From a checkpoint of a small mixture-of-experts model trained on Wikipedia.
Size: 9 layers, width 256, 158M parameters.
Experts: 256 experts in each of 9 layers, 128 squared ReLU neurons an expert, a softmax router.
Training: a variant of Adam for the experts, 15076 steps.
Below are experts of layer 2 (counted from 0) of a mixture-of-experts language model. Rows are named router (the router's row for the expert), up (a neuron's input weights, with its number), down (a neuron's output weights, with its number) and show model dimensions 0-255. Each number is 200 + 20 x the weight over its row's rms, rounded and kept within 0 to 999.
Before each expert's rows: "mostly gets" lists some tokens that are sent to it at least half of the time; "raises" lists some tokens whose logits its average output raises strongly, later layers aside. This comes from a sample of Wikipedia text that the model never trained on.

# expert 21
mostly gets: "The", " the", " The"
raises: " same", " latter", " last", " entire", " original"
router,220,189,196,219,213,210,194,195,208,173,214,190,211,194,182,205,232,189,220,196,198,223,215,228,184,173,199,193,224,200,206,165,206,237,219,229,197,207,199,213,154,171,188,223,170,219,233,203,198,217,191,211,199,219,202,213,223,185,201,186,240,209,220,193,227,170,251,220,190,214,207,202,188,217,211,200,227,192,215,175,166,204,199,176,182,191,182,183,195,237,224,155,225,211,178,220,201,225,216,169,219,198,176,200,195,200,197,199,172,195,190,212,213,225,215,204,202,215,226,172,208,175,184,200,167,201,169,177,178,219,214,182,212,178,228,219,198,192,217,166,197,228,197,200,198,170,185,223,178,225,232,241,186,191,213,226,208,172,181,226,199,208,212,215,220,214,242,196,216,196,201,172,218,175,186,171,224,213,211,198,174,233,216,202,176,207,164,218,198,199,190,190,202,197,183,209,226,215,189,220,205,199,217,186,214,184,179,190,150,194,203,193,166,174,183,224,171,200,173,215,197,187,224,219,250,196,199,209,204,181,206,198,208,200,240,167,197,187,221,142,220,218,230,217,197,193,215,253,182,201,217,172,160,224,197,197
up0,186,211,236,190,226,185,202,163,200,215,196,217,184,137,213,198,177,202,229,220,165,166,230,225,158,181,176,207,199,182,190,241,218,179,188,227,179,183,231,205,201,197,207,203,231,186,207,229,184,187,183,196,199,202,247,250,185,197,192,211,224,186,175,212,208,233,181,212,203,222,196,212,162,204,179,195,183,202,205,208,197,202,225,210,199,176,216,184,208,223,211,176,233,197,193,165,197,192,173,193,195,198,168,191,211,210,207,173,218,205,185,237,178,200,236,216,171,168,186,225,209,194,174,206,218,187,187,176,205,154,226,206,193,215,189,231,182,178,195,220,220,214,198,198,178,188,232,190,212,173,207,188,196,199,200,218,201,209,211,208,196,214,212,212,201,183,196,207,222,227,223,200,173,192,201,191,253,194,201,227,169,229,186,225,218,212,231,178,186,195,184,177,195,208,205,197,212,196,183,201,211,218,233,195,203,162,169,205,165,212,196,183,176,185,222,200,177,204,226,218,230,225,229,202,151,172,189,229,193,190,184,181,220,195,201,198,175,203,182,170,218,247,188,178,208,200,223,181,186,194,188,187,246,223,192,214
down0,204,206,189,170,225,182,232,222,220,229,174,196,195,203,204,182,172,209,208,225,172,180,200,207,179,186,209,193,204,196,155,222,226,197,191,202,199,200,209,148,183,195,205,219,211,165,216,212,223,192,228,225,191,199,208,198,211,209,191,221,166,198,176,198,223,236,208,179,203,204,173,173,208,205,198,185,183,198,179,176,224,230,204,213,215,228,195,209,259,160,195,213,200,217,176,210,185,202,211,211,213,211,188,217,194,200,212,172,214,206,209,199,204,200,216,189,205,185,199,199,183,202,160,208,202,198,188,203,174,220,195,204,228,206,214,183,152,182,202,187,223,190,210,128,179,213,189,169,189,183,205,214,263,221,182,202,169,171,209,218,203,199,164,159,169,182,190,201,216,209,226,202,180,209,217,217,226,205,183,210,249,163,203,222,193,219,206,180,216,191,209,227,214,200,203,215,187,173,218,179,167,208,218,190,222,195,209,191,199,210,237,214,203,207,188,199,200,238,162,218,161,192,208,170,181,179,179,205,252,213,232,229,189,209,196,204,179,198,204,225,175,194,193,179,221,188,192,233,227,225,161,190,197,201,223,184

# expert 243
mostly gets: " about", " around", " for", " About", " approximately", " Of"
raises: " the", " his", " each", " this", " her", " both"
router,205,178,199,214,187,205,192,182,220,193,247,191,228,195,175,221,213,184,220,201,193,206,249,228,198,170,187,181,205,171,193,189,226,212,213,223,182,235,212,210,173,186,187,201,179,217,211,226,199,216,209,213,213,208,213,231,210,184,203,199,203,209,223,199,216,161,206,208,181,215,223,189,195,212,235,220,214,206,240,184,186,186,213,177,193,189,193,178,188,221,201,174,226,208,202,199,199,201,206,182,241,216,193,198,199,183,216,184,174,190,188,212,213,215,244,210,211,228,232,181,215,171,187,205,181,212,190,177,217,206,189,149,210,164,217,227,232,188,203,189,203,217,224,208,194,168,173,224,172,214,211,224,186,188,209,248,185,177,184,207,214,201,225,206,211,207,207,172,213,176,199,181,195,178,168,175,229,234,207,185,179,220,234,223,198,189,175,239,175,176,181,197,236,178,173,188,195,211,194,207,209,215,237,188,243,188,150,190,173,199,225,227,195,194,183,202,174,193,181,213,204,198,214,231,223,187,214,207,214,180,201,187,230,239,226,198,215,173,219,151,234,229,199,220,200,190,200,232,193,182,227,157,188,218,208,194
up0,199,206,216,201,213,213,205,233,249,206,190,199,222,192,205,210,190,213,198,207,188,208,191,209,186,207,167,164,192,186,214,186,181,192,181,185,195,220,203,186,183,185,221,205,202,197,182,200,180,200,242,222,235,206,172,163,168,221,209,195,199,196,170,179,207,230,199,199,180,185,150,218,194,199,216,171,193,202,187,215,216,193,201,220,198,182,211,188,198,217,215,212,187,215,217,202,183,200,231,168,196,228,197,181,197,218,181,191,244,210,207,241,198,218,218,261,209,199,186,186,180,172,202,208,203,203,168,211,221,154,203,248,200,213,181,224,192,230,195,188,226,212,195,176,200,209,201,206,190,161,192,199,195,208,215,207,205,213,195,196,157,229,214,212,201,232,202,209,210,218,200,234,198,257,179,220,191,179,210,201,218,195,192,156,174,175,165,237,253,185,182,200,220,192,171,250,194,194,188,210,217,209,176,202,212,186,179,180,226,170,221,221,205,205,242,219,223,218,177,203,230,166,183,179,260,210,185,206,201,209,192,209,223,203,207,194,217,219,183,206,212,187,206,193,148,205,206,201,180,231,212,186,180,188,196,196
down0,225,209,205,171,234,214,222,196,207,189,158,222,183,204,230,192,209,196,231,206,196,217,191,173,230,190,211,179,193,208,189,225,224,192,226,195,198,222,196,210,190,188,215,205,158,181,208,181,209,200,210,206,219,197,213,228,224,188,188,200,238,208,214,211,206,187,200,202,194,194,208,170,204,171,188,207,196,215,221,246,206,209,166,210,175,159,184,227,225,159,187,190,203,199,239,199,178,202,223,197,189,185,192,204,207,227,192,234,184,198,189,223,199,213,195,184,186,204,202,182,225,191,194,228,183,153,191,198,208,135,189,215,219,170,143,185,173,168,206,198,218,214,177,210,217,166,187,202,188,213,209,197,217,218,191,174,173,193,206,190,213,188,223,194,178,163,174,174,179,218,183,233,207,217,212,219,187,173,215,181,199,203,206,233,236,211,183,229,204,186,200,228,192,192,203,209,204,190,207,213,191,200,217,226,197,200,185,217,160,206,211,193,226,177,154,182,171,238,230,176,197,209,191,214,204,243,226,203,193,215,180,233,203,211,224,219,225,235,190,211,184,218,209,147,194,209,234,202,214,199,229,195,202,227,239,169

# expert 177
mostly gets: " sold", " owned", " created", "iting", " acquired", "izing"
raises: " its", " a", " his", " the", " him"
router,209,179,191,204,224,208,157,190,215,170,208,199,229,194,195,243,204,174,220,194,190,217,241,216,185,204,191,185,210,192,208,197,210,214,209,231,176,204,221,212,191,204,196,217,195,219,219,222,193,217,202,195,217,220,190,220,216,196,211,200,203,231,235,200,221,183,186,238,160,238,207,230,181,209,214,202,191,188,212,159,172,217,222,179,175,184,194,184,188,233,212,198,192,207,200,230,211,205,213,163,200,215,164,197,181,185,236,194,186,210,180,218,205,220,205,220,197,216,206,197,217,204,174,210,177,217,204,187,179,188,205,151,238,192,222,244,201,184,202,176,218,200,213,213,188,179,182,221,163,201,221,227,178,205,217,225,198,141,191,215,214,203,226,208,242,206,227,177,213,162,207,192,223,168,178,164,217,202,177,180,188,220,208,224,182,180,170,250,188,180,186,199,202,179,164,156,217,226,169,229,217,237,223,208,206,183,168,174,214,175,200,211,193,198,211,204,178,215,194,212,220,183,196,193,212,168,194,218,219,158,191,183,211,223,211,190,206,198,221,173,227,205,214,210,202,192,223,210,213,183,232,180,173,201,215,224
up0,163,183,180,212,208,172,154,215,192,158,203,182,186,186,212,208,195,197,178,253,219,217,202,206,220,204,210,225,209,199,197,204,194,206,218,207,204,204,211,206,188,194,203,221,225,191,213,182,178,212,183,199,171,214,228,184,185,204,231,195,188,171,190,160,187,200,179,198,237,170,232,232,176,180,199,219,200,208,192,156,214,235,221,174,219,171,217,215,188,170,232,210,224,169,169,205,164,230,199,163,211,178,173,179,216,209,187,192,204,192,164,206,175,188,193,210,204,194,209,191,235,197,171,173,205,194,209,166,186,201,180,192,198,192,183,261,223,216,187,181,187,190,198,215,190,189,194,200,217,232,230,200,201,229,218,213,200,171,217,246,208,175,192,209,221,208,229,158,226,209,195,205,204,218,164,186,190,225,189,219,181,199,209,229,196,207,188,207,181,205,186,211,227,197,217,164,207,199,235,220,223,196,210,221,195,208,171,199,196,241,218,186,219,164,223,217,191,174,206,186,245,170,205,173,205,167,206,202,213,198,198,178,192,208,194,198,203,177,219,216,203,191,195,158,196,213,178,205,233,164,225,204,184,235,185,219
down0,203,171,190,193,220,230,204,187,196,192,219,230,220,236,188,191,203,192,194,177,247,187,232,197,193,188,190,224,188,233,172,196,172,255,180,174,205,196,182,215,191,200,203,190,160,156,206,218,194,190,181,177,166,220,191,181,206,213,212,190,154,195,182,209,178,189,176,202,190,203,213,209,233,212,173,184,183,224,250,226,179,185,201,162,188,185,201,188,258,171,187,202,183,182,203,197,205,169,201,189,224,190,187,214,209,207,221,211,186,224,193,190,196,206,185,224,215,162,253,185,187,185,199,210,224,200,225,170,165,205,193,196,203,187,200,183,205,155,183,184,184,194,206,202,193,198,194,199,170,203,186,170,170,213,209,211,186,187,215,178,168,186,204,196,234,186,188,180,208,197,189,212,180,234,174,216,166,200,184,176,221,203,188,201,172,179,183,216,189,195,224,211,226,209,203,240,202,218,200,158,189,220,194,208,189,174,205,229,185,192,209,227,193,202,187,213,249,207,198,196,207,205,202,194,212,196,191,205,188,201,190,193,226,183,211,200,241,183,212,207,225,202,220,150,230,202,176,157,209,154,196,244,219,212,214,209

# expert 87
mostly gets: "'s", " its", " their", "the", " Its", " Their"
raises: " original", " entire", " initial", " first", " highest", " own"
router,222,197,183,222,203,204,187,186,201,183,226,179,221,171,198,221,226,185,233,185,183,198,227,211,170,178,197,179,245,168,201,161,233,227,233,239,180,198,209,213,190,176,191,196,183,238,223,226,178,237,204,206,218,216,205,223,199,184,217,174,225,214,238,194,219,192,221,213,180,237,216,188,172,227,205,217,221,190,237,175,178,197,235,189,196,183,179,185,189,227,224,173,231,242,206,213,201,217,203,195,214,205,181,188,180,165,210,178,181,186,177,226,230,229,225,223,184,206,210,170,204,183,185,200,182,214,189,180,188,210,202,162,216,195,217,227,204,184,208,179,208,217,205,198,200,174,184,225,167,225,207,232,182,182,209,218,185,175,194,233,202,215,208,219,220,205,226,175,220,177,188,189,208,184,170,192,215,209,232,179,187,210,219,207,183,193,181,224,187,181,188,175,207,191,172,187,213,217,183,205,218,221,218,183,240,189,182,172,188,205,224,207,185,191,209,211,186,188,183,217,202,176,226,219,209,195,209,217,214,177,180,189,236,223,221,170,205,160,220,167,200,237,221,229,199,162,205,227,183,197,209,183,169,211,214,211
up0,207,182,180,221,232,199,182,204,207,240,201,214,198,182,219,239,181,197,226,170,201,209,207,194,186,214,193,171,238,196,186,165,193,200,210,199,196,212,200,189,125,215,184,202,207,181,210,190,246,207,228,202,196,172,197,175,193,191,221,196,191,225,215,196,206,194,190,171,194,204,210,188,187,200,208,242,218,183,194,199,208,182,189,183,177,188,195,212,215,160,183,192,210,181,197,210,177,190,256,225,202,200,217,221,200,210,190,164,188,200,206,195,203,224,213,179,188,217,213,205,207,185,157,180,184,203,206,206,215,208,220,201,194,200,226,191,181,175,199,214,194,216,217,203,185,208,174,193,153,179,163,184,187,192,199,220,166,174,212,215,184,217,186,182,196,195,208,130,205,223,239,236,222,181,211,209,209,184,236,213,188,192,202,223,166,204,128,179,169,207,162,199,198,205,150,180,236,200,171,222,212,198,216,172,213,224,228,222,198,228,213,181,202,224,168,188,192,225,203,214,209,196,235,212,198,203,232,194,202,210,191,190,202,225,204,162,192,205,227,197,199,188,198,222,193,200,188,208,222,181,180,228,216,237,197,193
down0,198,198,179,172,210,195,218,193,201,204,203,226,209,212,212,209,240,223,214,178,192,208,229,200,201,163,186,185,246,203,183,198,182,217,174,198,205,226,182,163,213,217,203,218,224,210,171,157,180,210,175,213,189,196,187,181,185,169,189,226,177,201,198,227,226,216,215,211,194,170,196,194,226,223,220,233,208,188,206,216,159,204,179,188,228,181,215,174,199,222,184,213,235,231,204,216,191,182,165,190,164,207,168,219,187,207,172,197,182,234,204,197,200,206,215,225,193,221,174,190,232,201,227,232,190,149,184,204,158,214,163,191,170,192,207,200,168,218,192,219,200,169,188,189,224,163,203,202,192,198,198,212,202,188,211,213,209,204,191,221,223,207,207,208,161,204,189,235,166,228,226,221,229,200,209,188,202,208,193,218,204,201,187,187,192,198,198,168,187,219,194,213,211,229,228,205,208,188,205,181,188,166,195,185,164,175,214,195,185,177,189,170,197,224,196,194,200,244,183,199,205,219,181,191,220,219,143,212,140,203,213,233,219,223,175,191,188,199,191,172,208,183,161,187,208,214,190,229,209,225,219,191,235,194,218,189